python train.py --n_experts=8 --router_score="sigmoid" --normalize_top_k=false --balance_bias=true --lr_router=0.00163 --num_key_value_heads=1 --head_dim=64 --attn_scale=0.125 --weight_decay=0.1 --warmup_steps=94 --decay_fraction=0.476 --final_lr_fraction=0.1 --doc_mask=true
Below are experts of layer 2 (counted from 0) of a mixture-of-experts language model. Rows are named router (the router's row for the expert), gate (a neuron's input weights, with its number), up (a neuron's input weights, with its number), down (a neuron's output weights, with its number) and show model dimensions 0-223. Each number is 128 + 32 x the weight over its row's rms, rounded and kept within 0 to 255. Numbers have three digits each.
Before each expert's rows: "comes before" lists some tokens at least twice as common just after its tokens as in all text. This comes from a sample of Wikipedia text that the model never trained on. Tokens count by the router's weight.

# expert 6
comes before: " a", " the", "=", " also", " an", "\n\n"
router:081104101129177128172120107115079112113128111225150138145190101169133110161048104133144095124134107126107171147182137131087141148140121161154151173090087120159129132088151111111130148108135153156092152108086075126148101155181141134106185136158080072137173136084122131090128194153134106110217151070115113147096174130157149158123171081145141161058152127130181118158122124084127145076149154128146179186133155126153173076081153125148138094139138160154167155121140159109162132132119099174132131131158098053077172153072084110165156109088114208108153116160077128115164107120156087138161083179165125071151107114132119068101110103125141105109122074144151146153153115108082145156057
gate0:065155100107160141079173109118114120153127138146159066141147114133199159134153115146087157127077140093129123182117086162119134142161134092136105136101111113146043123139153122125134106110098158174107101138153115116151126143179136117155074088188115164109100118132086131134131134100121185156157153151127068152104123200117166053206150147162145101090163152165070101077154091121139124176105094124125123063165152144090139135093157158105094079145180153166104161157110120102116077168180119129087133162131180126098139184111097169091138111110166166157121122098110183181103135057140063085189097181168088116179110087147165060141088147116146095127126105075112133113112108161119185126142
up0:175109131111104102134120170132113101106156149104116157167123120141072131121086123030159107178152166183135109113081128115122105101055140083039140105148139129139147114158149144098124174167121082142168099114150075112205132119110165075128180108111128138192103150162196173094168131138106128116117096100131110082090096068191092090102134124173085152185155085126106170139127088071116148122080110122088119167110104140135151142166113120130154105126093071122152093118135097153157186143077191059109159111106080139170140134151110172140153121107075105169122081140172122107126192132142182159127144098160126148112151111091159158149157154136133154125122134085133068136196179153085122183123
down0:156149139112126122149152121157162068128122123149136096128193159126131182138164058150066167144126147116173208162129145108093146117038133110174159122119149113129150129136160179175120123138152110146133132136124165072151138183154116168133160180111150169185157208166138196147094053106126105137137040109131103121142155088082148091147174122108165135094133073121153173143167140118146143064110161156142113089154084153177146097096123140094118141181088141113143092187150129086128110117132138082202190137199123177143148166144144135142135089158115138174111138066113213164136120139146135099118115113138085148136145160113088100183126156107181112171104138135133134128200124150096141149132
gate1:110045101067105158074135122135099159182083180155098159149134171053129137138108126132091134148131152182134111139102114100174118163110078177137164120147139163110112099108127089111132126121101077172108172123121126087184160170093130114107116124118123161143088091097198089116120140102128102131142111155121142122125163103145084132145138185088060157111162182147113130133077084086086161130117140138170119163099140171153136039122107069076119185116079135144175152126109124123158098197076151066125100099096101136068140150091158141162116128078111140166160169079131137142114129082067068129090053071133120132137102112152117169142125164146093123096212143142119066103117159112152155124112
up1:107164103176172095153155127088153104114176137095143093201156149233111158139105091123127113126109114108171101164183124096087140050143178166101165153085123154113088131181135107106106158107140132105147121118106129176193128156136103113128165162102163171127235122141071128145108120112137104139070095099131134121150070176163154058150096072134082121169136075143162148087168112069151107190148143092155121106124113148116087127125164175149090073136150153103126125131143086172142169100086100117107148115110114136131129118106141162114162163140136074159124061139137112113119136137208094180124131215102133135130141127159126093124119114167153162189084140150107130158074157103129133068115
down1:158105134095121138115186140094136136165097149132138117159153176173088150103147106065121127112142090120147149165112049107103136063121146128154163151132104160020157104136122110177126145167185104136110147142163139086106133097023121160131132118120085116105136135185109132171124077090112115146113128198119140127131101186108131149128160156144117091112183125144118151081068187080109138171191126174174112147148098127136169114075089146103113175093103155127135111144121093136169065122139099171131162128131076120132115102149116149203090161068127084171161111137129094155100152111147079123131075182144166113057139133118157075096095120092177123089142118131134090164068090099115162106190
gate2:086092110118161142140086138123122083111140180143090141122146141089138112186149145179090159182144143127174124190121171108126111136131132143123175076139142106119102131123180126126082168073109152170157083155091112115098137154080103157122105124135140140103151171133168077137136118104116101092091136145135151117112072169152082141148115126128065129117168109135127112154172124130093133166155087149096172100162127185113083154166158103153126140226048145149153115076174121137127145070183114137114110119117059090113109079107116144107110152136151133151102140152113182123117100211108085155182102105128191122132149150194134179144132133183241153170142097177075143141126112036082124136151
up2:076078169064122146161085135150121125184113110112084083122111138108086104143135118122084070107107097118119189213127104130144135129107076133144152105103161139176102106142159138169072173155134153104165097203087097164081085126069124101161098084093144182140102125093149093163134158153121069132119108145134103151086146116132102103112145105128103113147126137126191180115102092147150118109131102153167133116181155167118110145152169068109094122085153175115159131120063065127128137102096154136086149077123146187125213103143154127130128138130083138185036156177140140133135069073119176140120074137123187136143181133185093124127066158160160129163148156134124163127126143144127187167101
down2:046105115076122105146114095109175171106164177120160135091070111103073166146062101125046132170158130138096170102122098090161140119097105109126130108132125164096116184149120112089116154138078202156177084148161152152158114092102047134170161099108094103119130136161156133147103119130142114060116101149138108147086138163142084072139135125151144102191141137151173137115158117080123149149164105107206136145148123134119140209183160064138098103118109148104188146128156076119157105078161091139120121138172107155141091104156093119114118112162102104201064131124046134069101096187112132113123112143116125039113161172134108146126113099154155148144099144098142115152126102059128129118122
gate3:136163090130067159195183144102106128116149117106098116190158202155164124107085137173155093111129091141091139128119153189158161142139073115157118149109110157044137106182218134143151094087158101105124189147092047152066103151161104071138116167177128122101092186049134104088114100132158118148145148136151114168173124103140186102145145139134172053146159118108142122178100089078168133082131101183092152164148103148111108152105125148172166123143113142143153110111133188152121094107195117121113132163119096103177144073161124164090138137137124141131093119186172151148072093124090171111171063151112138137182106131168132166152153146148147146125116140133128084144096159109146117117152
up3:139044150127119126099076081182102116120146112110134200078078129132129100174115123108105127166176071074113075108163097106128076134103155158122184114121120067197105083130093144084132187138129143147138060179168121099119102145147081142160118128072186161149158132133099143143102155206165181102167094127089144091123138156124218081171117111162098159147109090101162118089134148137169148117064117131139142121161121138124122152099168113159151114137119151117173112077129124103163184098066064129156138103140120147113160157160120094155138067129140126126121166071078083137143124077173127096084173099082071104150099116136123132100125115151087150104183161124140106148069165173138136136138
down3:104158116072121083076127138100135121092118154133139089109206117148123118131067124193122146108186099117076076143097105173089082114122139104129125104179118088148126180154103149096109036125123121108178145115153153160133076123132128120154129138104073085158124142179193169177096137148131141128107127129089100127129064117113137168111109108082133102126172131106129145113132199121182116177190103097141135166141116055134161137133115139092115197120149020144101078137088143127087123145093133151149157116170169094121066149063143128092131055075152096082190109126103125131156104141154113119143146078110113165142110173100120098075127201102197142147120151133154082154127156111123166130119

# expert 7
comes before: ",", " of", ".", "s", " in", " and"
router:141081120181104169057124100092130127152126087145141137131121117143176094134118106131157169156074136111072096122175111153130091095137103205184160162130083137071156137143140118138105133159112156125157114138123116200116125091107119139080126163135133105153108157139070138131093112091131122082158148116205119121156146116180177159190102144154137160141131071135112120166129172155100118081131096223121100165133116117077170093092193139185091119101165204144097087180091144202189082093129158124104145144150154151102191111132099147161119105106123102158116144138116056156134104104105110121128082153092138123109143166117091129123142122131190071100143075145195143124183092152090139201117
gate0:127083123117088154093137142132149113126131105153120139126074177111107107165127115137132101134110164137107045121108147068118107142067118137129140132140146121121069105084193084086111113109093080122096134144120131127115145149133091103152104026128079165141161255187135122133089120076093136119112100086152085156134139149166140120138135181093169107117104118185092112130110194074121114135109125144149078124152097126124133072147081134083106089136106092147123214196203124148153099120119118146169158112157142092136108098124143094100120115125106108178148158082191167057172179101124115165128087131173195078100066150162107147103122074135149100169096112139162129143170129155140114147108
up0:100096155137108149085126084148134145107164152088126092051055100106105125167098168141101147163110150106173113062121166101119128157115170119123138128166071063151113111108127081157099088137105109040132072160136149155087127172092172112098110147177142169124167201116155081164145124085174134122175129121144176155164096102151128130151116132098099146119103140151130132125149143124110151099172127123133104103103123140079100092148167172121035131098086182191124113161163145103141155084089140124140170121174164113109152132172088119153087155146147122134114117123216115054170180123097099124170089098124167096107126133170082125151062076127135099101146094133154147087165121073198161087116
down0:143123108129134105210109146138136160205178130135074117088063116147053158102136097118070153111142154127068154095190198146187103062096134142083081137144124165066127122138142149150104136114120132058131140100105158159136134098185199184123132200158131166065178142151174107163124110121141148112150104122097107101093131093107113105142137123120118135111131137139099124128111146136084148158105128078113083039076160127097128150125090186137157128089103148142146142123108155111150167119178126114135202093160122094088101152168153094132089155140156104101128132102154152175168118137056100215139119119111131099121088123145150101095067108108146174158145178149157091151166113097125151064132
gate1:141133123157140084152105119122045174080092116169100126118129133063120135120094146152105131095146065149136086130162076133136205189134133129106130118159158119129140095142107091124075089130061112170098071146094120133162073131150090093149143132186120120121147046193113091136120150094164128157181073095124127100128146106175109151111090159112113120132128144097098134101099151137090138101178102105114159099152164136122174166122188110118127098085123155123199140133190167153114137107122144067131136108191163080108122123082114178080114020090152125130100171131093112157110099117126113148135131139107132124083126204105128158193177043142148118180093169148136152088183137107123154149114
up1:181137130153108128153100153142138132105140060132076198135133147050112145103110180154154128128132072157140059142129101154198180102120101124150113096197159094119112128129153111176098159157095117166123087178096134134178096127121120119165193174184095101177150054176122106106127131135162122134101101081175133099135136092137101190137061171116152088154115105072119172107119130153123159103142116114119160156172177120124175143118200141136141128080143158138204144138143121174112117118096117091149120086151140107114154118048113164125060113106160137135129135091131140160097182119130139165090181118125136159055074165124112180136142063142143138139134183160142104087221137116132143128140
down1:119114137169112128164130117193152117094120126106056076104148105088109186105119163164120138106183162181122161177080115189133130127128113130131156104096108131148121082147074174209112099085073110068142128151101075137168141105120151129173166154118149155158121090150128142120037156098166170138124105125133121082136095073089151161098113156096114059176148123114091165123150108097126158182113094115105181122110093165155114171082179112069209084154180140145098103099089173105055131159144120135164192106139160152169099126154144117137121092083122110160083109162127061099100205110113148123099149125107120162123090090123167139117134130092116094146119147122162161107136160141156107093187
gate2:088138167114091124136149100040176139123116117164050108092173145140153113160116151097135165127094124134149075076160105110143061139110141153138163144137143132114074113157179117080057074112121118137177127114159115159122118106098133116161150100175154120151145109099082101094083100064131148182170120063129081192158151039112164123158097152106156087125095194142122138133089089144104170136114112121123107120131110146056074132067133114122142143080112150173145120147204071141167104108101194147114126141109123141091126063118148181135210161086125060108142136141098086086123159186120138110161114169127119163082122121149116120191135085133155102141125129128184160110150117135156140172131
up2:187166203148124074106193194052120128150101103140193102053145085119083144090172118149128176129115164157133117124126149147112132105152151186136090177121137107158115158184076175177136113104105110124154165134173116089127092115140188157105106126123108189090120104094164106145170149179158146143093145066112113134133141117152102140140143176155154104044141048091125143153149131139155140140147108156152151176137168063124104137114107094216133158167128088174123148185123145123082083105132075136157154068152166140126168184156121109065115138168105128112110101135057154124128133079175111100110151123124154153146148113190108123088111170093097112153123171111113118117166103132115170117115
down2:165102124153112168141150151109057127138118177113124171155104138149086134110159097150134128165159122120138124115068103158156149162157169085139135120135193111138127132128105152137126156108129164111157093163081085119086143131194170092152112160147113086176114089079074085132147104117156135124117159187172134168126069136157075162145091170147115110141158079124192124151123127180113186108143100136110184159122197144116092150107092109176094100202108081091107107101179106127126102088119086097055125133099134124183122139117145159119117162165107185158165103122099166096117099209189097156159202080147122101090152149117175148124091094162098113106108095073091169190147204133126106157116
gate3:156129135174074098142135138130112097147192153108167091122122133073180165190145122114150164137105178144127152112131141079135163142113128156109137124114150161115093138151081114129118090149137168078167132155138069209149080102117143117153151104128143144049112168137095162136103129205080150126173106147095115131122136133152117088163115132133148138165207059112085130145133178050088123189137134147090109156111137090085085147201161062170135154122145098095093115142143091221108140110153153130140177141175136111143156125135125151083099097134064084159130132135129083145093123126128165185120045148141129113121080144049101144125100151013155123132127132117153097148118092139125114118106
up3:147142196104132151071139124143120118070142106174149093099140107091131111158175102084101079111117146170150152146121140107175110177190102149098090130091114129090144080140034164126156028149095128122098159150119107124158154122097122139116155140098125113118140091160157158107049126094106111153140081153065079138106164120148100194133131076146171146127140078120096139086130125054128131150120159142162141157116111089150140112126128152159128163131114108179105080127091094136056125127148136140072101171169169082182140196077087107169122088085085110192213136117146074115096176115156137175157133111122164128142078149078129147107135102095079131164156092105155136192165130133135134139099
down3:163148077127168154084157178176129143121079147104185142158107133161105130146149109141097127131148169163117078143143114083140187107115096128069185138074177165087202080189164138104117124134104108122147144183140135135143105137105103111160115131154107124071123113097089111083081103091129170099170062122173103142090078101124154160120157194137163138174095195079148136123134109133167126145126126145126092161116182170168142102169190083168136188160143111116098103191079127184122148133145130057127128092129091103126114141112214149111158144153107151146171134095086093127129173112111147186122130132132142118166090151135155194177166130089142171076107123079110104128107174146113196110165

# expert 5
comes before: "-", "|", ":", "′", "″", "°"
router:110144085156124145164145084129153150127154103120128193188150099141104123148115098184125133102085140113095113113127108167125092131168059145124115109088090090110182126138175082101104083156141134136148186145155183158152108048140121120087181129187156139150121125124155132169167133113096143152161113138135129066191172146103099108105146166130089154049136114126157146056166156054139139076170146142105163095103154055106154083116117116089127087108052136108146074165099197083157056102114122129182115138130143105115189113154112092161104104102147176117096125180157159129075088141107083101109098141183122095070150141132150097088152144130125071118083172099129131083105115119112136103091
gate0:116142091174165121188071157142098099117133217091070139154144083167149124113130141142095105145094061139118164146093132166116139170149130111131117103045132101131130101186157088121193156107125025164110187125081143126149147126141126073120117158148154144141107090148135119139163220166154152186181112105138151157114146103169127102095139136151135129147161109136105152175157160116167176128119149100094161143136151128103097091124108100107137215182114102132151107093141120121109165109163173104143126155174118114184111089122131103109121171078189146183129139126136154152086133155143124093115120153148114086128151074128127088148134089079030143105104150081144165107100056109063139098169
up0:145121088110110118189167102141119092135103140149146085152158136072110128111123100140170095119095152107151185116147115079115113204139120124128026118122163133115139192084121071147120098141123092148122140140128169179091146115106173109086095089145094138024131143133172098106138144085069078129154143125173126104075129096152155060132100131119078143087135147146091122194158105129190099094175147146117138110139051188094170131121168096065064132143133132140187085150092152141134177162137131159186142161118107085049171157146123154090145110130079118110111090118081126085144137159169092157144184102155091162107117124111151182164133128112128139148113131136113132144104154142063147128069
down0:167063162142110105122155137141104164128166092126199124124151154121091116096132125062119113132156179073115149105106146146112129177123118069155159121120141148137193086162086103116131094116122125153107139124112128200103172131165096134116092163108204176105144147104127094136152114098148101127129120126072102151199137148142192116167075122175053146136086084123155162124173141148123184106158152119144142117080130198171145171167174203092120090134123131137122129201098136141139062105113110188133133160133120145139107133132150121136081083127122127148132075179135146118132056119109136130167152073152134196117194096124081106170070138167119156141131128182165170046138106163128054124133
gate1:106225112141105172102197120132138142107092129137161116140108085097163081125107079158204128116093074084098099143106102135132160142065085082091130077003182100118126128087090106163113147080135101146156179095176129097122167079104119090126126119111167098191130162150132121141121145057123173122175160124114160109127139120053129131112144109161158147098151111161097118154185124097141217114140118149090130069104149143120152105168138125130157142157079187107139131138134138109135139128093164118173122127153087110134143113107125148145155127107160104118133124142139188072119114119130144092150123130151093102128182200089125132168120166114186046125161149156119116100116152101134068055108
up1:083191117122133098072202146153143126129110123166142122124161137113148117141084117126246094100133104094047047152183156137099168123097115106178072131070111102134131117173121137181067114091145098093150113065152105166152137159082153140109149126114147081119078144128097137181118128147119189167138111170150069113163130142093132100139140101113135116120110161146128126174209147183124103125126119135122142153136136151119115139113137133174149126121074188166132176090130124085099174103162137097144080128135101156131149133145099149143160166151173149149150152147141168138068112107090126105151082102097140134127132194076093079158106175041164115208119105125146130098101131138101068074150
down1:135157119123151108117142107143161133139091159173136132109082164144116200146136122151085120146086153135104059178113115118141163086143188180089116151106113209126160146146180102116153079147116172064165079138116128099130119193186082111091103141145111101141115069161143177121137159140143133113119116115085160164150082082167123112115141139106128104114172051080099119069097109135113130139098121112102130107100189100114149143051121162087086094091131169122139097220128138153127186071182161128137112131095119129125115112083073125133123118157126138091150074102085137105138127059125112100130156083149135091126210087118140163110109147080085123158146164111172060142080060129075136130091
gate2:087130202164113112174112156054106166128188081134120125109145191137174161178152155088095110169086127148115139153124130122155086131059190094150091097135115085078154105101146128095096130110066108105095107185149113122134132140131062123153105118106140151109125061125184137161214141070161132149085083084160126034139139135151085133142213099162189167195171156186090137097101126118087102121102183114102141140184130132122088104092108117150077096115134146089131110094144143198137110110114090140096107076122151127099122148147102150105096126188141147126117122152172126119108177103125119142124109104122092105128117100137081118116093162102144162158170144139115166134143164182123160144187
up2:104126125147145162208115096173100170122117150114138107207141123084111085108124091119124099171116146097142168118167194105076141152103164092122086037178110119185121141141073121176157156147087116161101124112140114136095098147141114101120168192094128108094176166126103134094122170152089095210144135063117082135130155138204105088124115127097136094122111087113086179098111115128171119063121131118119158131161136138119068149144089093107089112143116102145128128141123148099124145166117098173163149117131117071202142192109141096151074181154128170089088148150122150171153149082151104119161076156148097129146132124102117058127079083121135135117117130066084139085109166155106220165142
down2:159156142058127126136106171172127149070127151116163094085185137110069145135154088145178210124081138121126082106117168126175117163149049197072130120186093196167146099192132094110117197091157130153125128170122097101103100102127115197125113165124108154122186164128108124131086112186132144102130123112160137134144089147105086142104102099126135111107142129120063125160087102071167173133081173172112167126076140101186189126110094165158127115129078121162178136131157145159158145136115141084114121107104170158199110174108165126076156142135165130087131148137074128163064158118139068124080125146125149133151093155090152123100133091153103114051153132157115145092091118152138118091133
gate3:166088146076109106155173137069110138173147137148173142111176142109161129159139168155118152175110120130114118172110185120165087134112172089080125115139197131180107146127132084204122135104138115143113081057102146134181132126108071078162150169147085118141153172138095095144092127104118136164130097099101133075143065087133138116117057157110127144135184102121109137124106097142144113175121101167157090120097084147103130199115138124131139084122174115083100136157153106100138162125157151093150140092114112236134152131173092106132175163145104146080112083059088127107203111084208128060112168090117052120159173113105110132149119151137112153127123140154118122112046160120130159177112
up3:094143140172128155148149122140172097180156104143122129133163166088125119101103105132186112166063142111113141138146153115053122133159120230166117087087114126059120098105077159142142098136241149108097128111166083113118119165099187088147106131120129225119122200103066198168170113136174143161118106124193086119139131119170141123183174105135144141133134141152130161212122072090098110113197120130133148119163175128189127103139226121129148111110126152123160127109137131068151151141133128127162127153143121132114152128107146150132149142130117097106113161116089088109175216120108136172141101133179136149120118197114095170144107167138079095110155108105128131104117116147087117111155
down3:147094129122153137096092179166130119092127136075095144100087158083164128094070152115113149081123105195149145111115171148149129081130145141102202092073168169160114135129119163140076103094043118093083166107107135069162144137073109130113152098209173109120073103093142151121135172077100168105172164128156136138132116138170131083104139089166131138134138160140122060153139158216051108165136118135123135129125088085108116143107138138106126125154141136133140061148189089078156111093172183125154150135102086126094098127136120087145112103135107134186136102206116115120065187159121108199081129139125142157142143069167125093118103130128127158164129146151190070197106125134113100132120

# expert 4
comes before: "-", "=", "|", "\n\n", "The", " The"
router:092100137121105118169137163139108126199200112129116182103182116155174120139142076145110202107080067128078114125166098183105086144112104096153166175115147078071170168172132115143097127088135172156176108084156135179120159126116152151109157144147088172122122196132131149139126080183095112158146149172176116100157115119147146125159095099107151125130200092185139134131170178132124048099133113125082148145147198141140115176140143136118131165145099168126152070099128119086109100147076124136103125164152088180116131125088151183135046108122100097188131112143199061175136117158161096107098092089142150132082145101125166080145155146145139072126145128168156191125126133141114117158138
gate0:080186141109064126160151133128122039194124149090117109114179095162130159062168155048181109135080162115147152137127156126151132118128123145089094169155137083126178124166148164160078093145058116122129111091123110153096147052194123106126119073147151102152150100101103138136140091148160113127115109139145112135150119133190186139134083096170101135090132114109161092154117150138155104125122119107100134117109091125092185156168165130167165139113148163089087073130099127152102142129168071124107191099151142125123163122174127170124134206150090139182058111109158131093118080113122165170097087079168169158126080110116134117118101186156188116150114089116058136185141174162118167166123
up0:138144099153110124167178149146164168087104146153130129083111167075169163154128136171132174086174121111131120104150078109142137079071111133148221094057124148173085137102137145135140169085207115118119126178095179038116102148159159126106155154075122140168108134146107089111110176131140114164158136122098119090053095151080177118061150200058141110183136123142140125095118120106098146078100127093159183141096164108162131115148137125086143153119105087140126108100140144132145167159153137146139136092089109127180136113073090094112088104114109122134189123101090118147128108151106131019093084176118104098117207124172080102128157120096107121098111165088119127078151116113146112124151
down0:102102142107141200159132190158102109099102121143137152107137186072104084138097116150164113110043089155132081145141110141166142069075114115139149168081140149096164131159109153145117184152162173162092087163179086117125087183109142116137136144122096108121129119066116139113104156135131100162113156153067075075110128106144052121092174124056146128161132154120153151104095077125180086091118205118113134093107118104110157133107097139150140133116156037086124151092091159151155145095135145096073141156107080163140139115105076102122114095063138098108166126114131127168156098147165138023098104128133139107118129138119135145186157070135084190124099108116150171110097105167122180181100
gate1:118136175091094101090104171113144126166128102173130047118137085084087106118140108141069135083112115133100111179138164201150138120124201105201089130147147114071140084113168079126107128162134158100139137133140146145120162068132106144145074136153107142153094114132092110151110080101129133107133172165096147088159044131158084143125131117149160127124158155182075126174118098130144166056093129093074090101182157121126108122116152126166109112121114127101118138130066082120163099113089103136121158116085178112152138175113150135154100056148111090135134190119157131127078193081159164199142148127101112141122055165126077131129146198097124103068097149092132139156195073083095158133104
up1:075123093145105091117162078075089122106107100123103112119163131163074176087075142086175071164144123143157159098163055101054099127179081140100108176131141098136145221136155131128122146140137154163133117143188092078092177204154143128145144163137139105094183137119098148136124107044212160108101154107109125191083154139093174107098106156148098075084115127109143116102108141134127156172131113098112096125101119093130148177145121147113130122092127068096121191160133167156107089115095125098104107120158095128079136138139127152167172103089104161083144128095073093094184068163115143132112134141126125095139135148093153170113108094184119138193177089109130111147127121195137138087096
down1:119108096161132132153195105199109167144163132119115189112136101116121091182143131107143177104090170105143041121178130125126101079118130119109074081113069136092109121099108126093069110103151207119123145161135083101118106112121151090121114168146129116082106169169134121103172128118109151134101169132165111165142105100077170169137075132150097121140124140176090064148100121141141137184158097092139152104141110080112169131088129103053158148189179076118145089135124146133090102141126088125118185168165136112139145179141141083154132150105155183086158065172123152128143149123126075069149136158125072111162157165154122125137166100093180101179114119124138150085128147120175139133255
gate2:114160096111130131129176121181098114138137105147134144160149130168110120131143131120115153200118117109116108160119095124172102117092178142107153135104126052169095137125102163167051120083079161162126083165055168150133182126077134106118162121104103134132151140174157140161161151117154130162143144096126180172139119179149161163208125147113127089147175083172089104127124127107169118141071124125174087080087095147093162097166173152118107145097060118169099117132086113083191145081147127133158118156111175196041126121118184153129112142150147146181112134117112063170113135142076122112082128066158113127101112146129118129122145074172057101103141087125133113159179085073162046119134
up2:132202162146151125137126100175074154128190098108164146125142162124107129157148119107108097155147128122106119143090104129167176096150119145151132089148102123148150152117122118141085196104099114125158108143103193104165171172127055151142075119119170114129127133124100127113162126121159114159169153116148153136095127177123104122183104152112149110143113107111134122182138177162125204146050094143174130077098109175082115167190140126166148141156083103185135148123147083135137162108095126125155061087084190176107113146149075137108127181140116122173059095130133094122096106109110136117108148067129134111147146122128199181081102158169054133170200144130159054140131102063113042105187
down2:167140143117133148056117137136131150129164139172144136094120094106185140144157125113169130104138097155084135140167140108138169123163135123110150082145150147139112155118128105082175129151147055142181100136147169125130174125126134149110113112138137031074134156045094095060140095100135090129156088116101040161105098077138147082151092071115123126131111144126212154123107144117155179167114149146149171102125093118138085193129132103081131098119047141173113125132116107097120096141118117111119039086129137118175093064123100134116205083110092123159154171197052140075149171147055161136145142104121098157154123117132136163088151145146138207102140115177107097133116118153174106117122
gate3:149132068115113113136111124158094108187139119095136090108171147107114111165116125135146087129127146126047134121137147139155131158137127134096161081138131173137151161109135087108111121079166121073157138135143132070107171113158150102154135207149091083091174077073134094162112158129089076129153081164100108191155077134155102110200134092123118116163130181132151139114046108081138090081134134169123128101118168145163111152136126103125119150171101150126152109124060079118085124099131190125180126184131160169120099111136100151175159092121130080156159118146186163084091079193081096089154149150138197128148065141037149121181182170128065100125092102130141183132154125165106147126126
up3:160183080115152108122101198158082113053144133074116126121152134067144136081097093124147092126118165118116065153198109103150137107154117152134122207104143160117068134180124099174126115166159134117180154076184112174124139177093158133156102119137165112136151157119102136145101120132091088121136163095094074169140172159095109091112093117155123129181132137103081174123166164114138111114129071117117110142086111183155143156168136133108177178152109108094155132150089127143114104077163122195140100101168109144106201113102130064143134081155115094144143099073156112093117131134114155134221118129132128141104102156132071173100109149141148137110081087125193192103187147056128168178155
down3:151108101156139175114147173089090091127094133130104118141109096075096158134145140153155100097104148130163108172153150107181101163151122129099151151096134106130062118141208102150134172138114120119158134096152102089138075142141084051163076145097129152119148130131085126138122124077133101108145115143106095164133112147125090095155094119165172079107082138149131122114132128110188121118155149099102102139112107096189125201182110141127114169096112119116176141184057098144125109135125186131142122104098134102147201115129173142198129111186098072181088081081105144083088193093064204126127125120146194063143116108137053104150089130081080131128149195110119178141147122074111164182113